Below are experts of layer 5 (counted from 0) of a mixture-of-experts language model. Rows are named up (a neuron's input weights, with its number) and show model dimensions 0-191. Each number is 128 + 24 x the weight over its row's rms, rounded and kept within 0 to 255.
Before each expert's rows: "mostly gets" lists some tokens that are sent to it at least half of the time. This comes from a sample of Wikipedia text that the model never trained on.

# expert 35
mostly gets: " 0", " 1", " 2", " 3", " 4", " 5"
up0 [115 125 112 119 114 152 148 144 105  95 128 131 141 142 138 139 154 124 121  99 101 151 125 122 129  87 105 104 113 127 170 165 138 117 159 214 119 120 107 171  93 158 150 147 125 134 176 100 138 134 144 123 112 109 145 121 163 122 159 147 137 178 120 127 152 143 167 111 113 107 152 126 117 112 124 118 162 141 126 139 118 140 181 153 144 137  98 152 120 148 133 107 135 140 157 110 105 144 149 122 190 145 122 164 150 180 155 110 100  85 131 106 125 103 125 149  94 133 153  90 136 174  98 162 131 114 120 113 129 143 125 111 112  89 150 138 123 168 156  86  73 144 134 120 119  98 126 136 126 117 130 124 115 106  61 122 111 144 130 113 140 106 184 147 135 148 142 175 159 130 119 166 132 108 113 137 145 124 116 148 121 124 136 128 151 134 131 132 178 194 154 120]

# expert 16
mostly gets: " provide", "ences", " features", " shows", "ects", "ases"
up0 [121  95  94 145 107 124 134 154 141 108 112 124 114  77  38 171 101 185 118 107 123 106 142 142 139 217 143 101 143 134  92 132 149 106 169 139 132  74 126 116 114 135 139 190 109 170 116 115  96 114 102 123  94 156 110 141 129 141 141 113 148 118 121 124  98 116 125 107 185 118 145  88  95  99 138 105 121 136 140 139 122 164 119  94 116 122 135 117 104 131 125 124 173 105 135 120 129 150 115 118 188 144 146 126 115 172 143 107 122 139  96 149 124 135 135 136 144 113 104 133 152  97 134 117 179 125 140 111  99 154 137 110 116 130 134 168 123 123 116  99  93 115  96 160  84 136 119 111 161 145 124 162 128 119 111 102 101 152 120 138 120 134 141  97 157 143 158 113 130 143 113 149 150 123 127  88 131  96 116 133 123 127 116 111  95 114 136 124 142 172  96 132]

# expert 63
mostly gets: " using", " until", "During", " During", " throughout", " while"
up0 [ 90 153 155 140 127 135 108 163 151 159 119  82 131 149 111 106 124 149 140 108 121 148 106 121 113 150 147 108 134 112 125 134 132 128 111 203 185 171 138 168 152 146 113 129 146 124 116 118 183 166 109 116 110 126 124 152 151  93 147 113 131 128 100 141 114 136  99  99 115 125 156 100 109 163 157 151 154 141 124 139 127 121 136 146  86 127 124 115 118 137 154  98 116 103 138 142 133 150 118  88 115 187 113  82 100 158 171 117 136 133 118 128 145 126  89 135 114 149 113  91 106 138 166 178 152 107 134 126 147 167 135 143 166 162 135 133 121 139  87 147 123 129 108 145 142 122 109 112  89 126 147 141 122  93 143 149 102 100 139 141 135  97 117 123  98 157 120  77  90 124 202 127 156 136 127 145 100  91 171 109 103 130 146 110  80 103 135  80 134 131 121 133]

# expert 26
mostly gets: " water", " based", " $", " power", " education", " land"
up0 [128  84 110 125 169 116  92 127  97 136 149 122 126 143 157 144 131  99  95 144 121 129 159  83 104 148 100 146 124 150 151 135 152  98 129 124  68 143 133 115 126 108 143 132 143 122 115 110 152 127 137 147 146 125 106 127 149 154 148 131 152 112 124  84 137 164 137 117 136 109 123  87 104  84 152 121 118 130  86 116  86 150 126 169 108 105 109 127 112 106 117 115 145 148 124 180 148 146 115 134 151 138 130 110 171 163 100 106 178 114 135 158 125 143  84 143 130 130 113  73 129 157 126 122  94 101 170 109 134 108  89  92 168 122 122 114 124 143 147 100 121  90 182 122 105 119 148 157 129 111 131 156 134  97 123 154 156 122 134 127 124  94 130 140  96 102 165 120 219 137 180 129 109 137 151 136 129 125 137 114 161 135  85 139 161  74 123 112 129 126 164 125]

# expert 49
mostly gets: " wife", " father", " family", " mother", " king", " album"
up0 [167 105 123 149 117 120 156 123 128 124  75 148 106 108  95 100 189 104 104 118 113 129 118 132 124 150 115  53 111 156 117 140 140 154 129 120 109  97 157 138 121 166 176 144  90 131 160 153 117 135 136 102 155 107 143 152 124 109 139  93 136 148 103 108 146  89 111 141 139 130 145 121 128 117  88 143 187 154 130 139  74 128  72 101 128 149 163  97 126  76 102 163 130 136 130 125 158 119 136 160 128 166  91  90 147 120 120 124 149 128 123 151 149 161 103 130 155 104 153 126 134 107 132 103 128  87 133 129 106 108 203 117 167 130 179 130 154 145 115 130 126 140  89 107 114 139 121 126 132 120 113 124  94  56 112  95 148 134 110 163 136 123 153 116 143 140  89 136 142 127 122 137 158 141 118 134 145 137 122 153 135 125 145 164 133 126 137 148  94 127 145 144]

# expert 25
mostly gets: " via", " through", " towards", " around", " at", " during"
up0 [158 124  72 145  98 121 132 157 116 144 122 113 128 133 165 159  67 114 175 102 128 139  95 149 129 117 124  76 123 141 172  69 146 154 114 103 181 123 140  93 148 148 159 137  99 132 134 124 133 112 132 122 116 100 159 135 136 172 147 107 158 159 115 155 152 144 130 152 114 102  98 122 179 129 113 134 137  77 124 121 134 138 145 113 118 141 104 114 175 122 174 152  94 106 135 140 114 105 112 124 132 144 148  91 107 136 155 139 147 119 131 127 162 153 138 109 169 114 107 167 126  96 144 135 134 136 122 158 123 117 135 147 134 138 123 130 101  99 146 127 113 131  97 139 122 126 146 147 196  89 129 105 132  93 124 144 118 150 167  83 118 144 164 141 107 136 138  94 170 117 131 140 103  85 148 114 115 132 139 149 106  94 133 184 114 122 129  59 104 105 134 127]

# expert 33
mostly gets: "_", "67", "73", "43", "63", "NG"
up17 [ 56 158 150 159 147 122 116 155 136 134 110 138 152 121 125 115 158 139 145 125 126 128 110 110 122 103 114  89 105  99 150 123 138 117  84  94 119 124 121  86 133  84 138 149 166 128 122 134 123 147 153 123 113 120 110 197 134 162 186 128  93 125 154 116 176 144 112 114  72  81 142 100 113  88 135 125 129 154 158 140 130 127 165 166 100 124 117 141  85 163 160 115 125 122 140 115  90 135 159 148 159 145 122 154 130 158 122 121 147 102 129 126 118 126 125 163 106 103 154  94 133 114 113 116 124 106 120 153  88 128  79 114 171 129 103 119 124 154  93  93 103 120 113 117 155 136 111 127 123 137 112  97  98 117 123 157 122 154 180  80 153  56 131 108 112 120 149 114 116 132 134  87 112 126 151 128 116 102 145 177 124 145  89 138 141 142 118 120 115 132 149 123]

# expert 51
mostly gets: " four", " five", " several", " few", " many", " three"
up0 [140 164 102  89 147 124 155 136 139 116 148 105 152 132  93 105 144 164 131 137 169  93  89 107 134 111 102 127  88  88 132 127 167 110 140  60 116 124 130 109  42 138 100 150 130 154 133 134 108 151 121 134  93  83 154 157  94 150 118 111 153 121 162  96 132 153  75 118 128 124 143 120 135  91 147  81 106 135  92 167 129 124 120 112 143 118 113 117  94 136 125 103 128 104 109  95 166 155 114 109 120  99 144 139 107 125 139 116 137 120 112 125 118 159 139 144 128 195 120 138 100  96 150 102 154 119 116 198 132 131 155  87 120 113 111 122 137 149 140  87 118 128 129 109 153  77 149 129 119 107 141 139 124 132 159 145 151 163 125 176 120 113 100 178 115 125 153 117 143 134 150 112 146 143 149 103 105 117 113 137 109 123 109 137 113 135 108 120  79 112 133 132]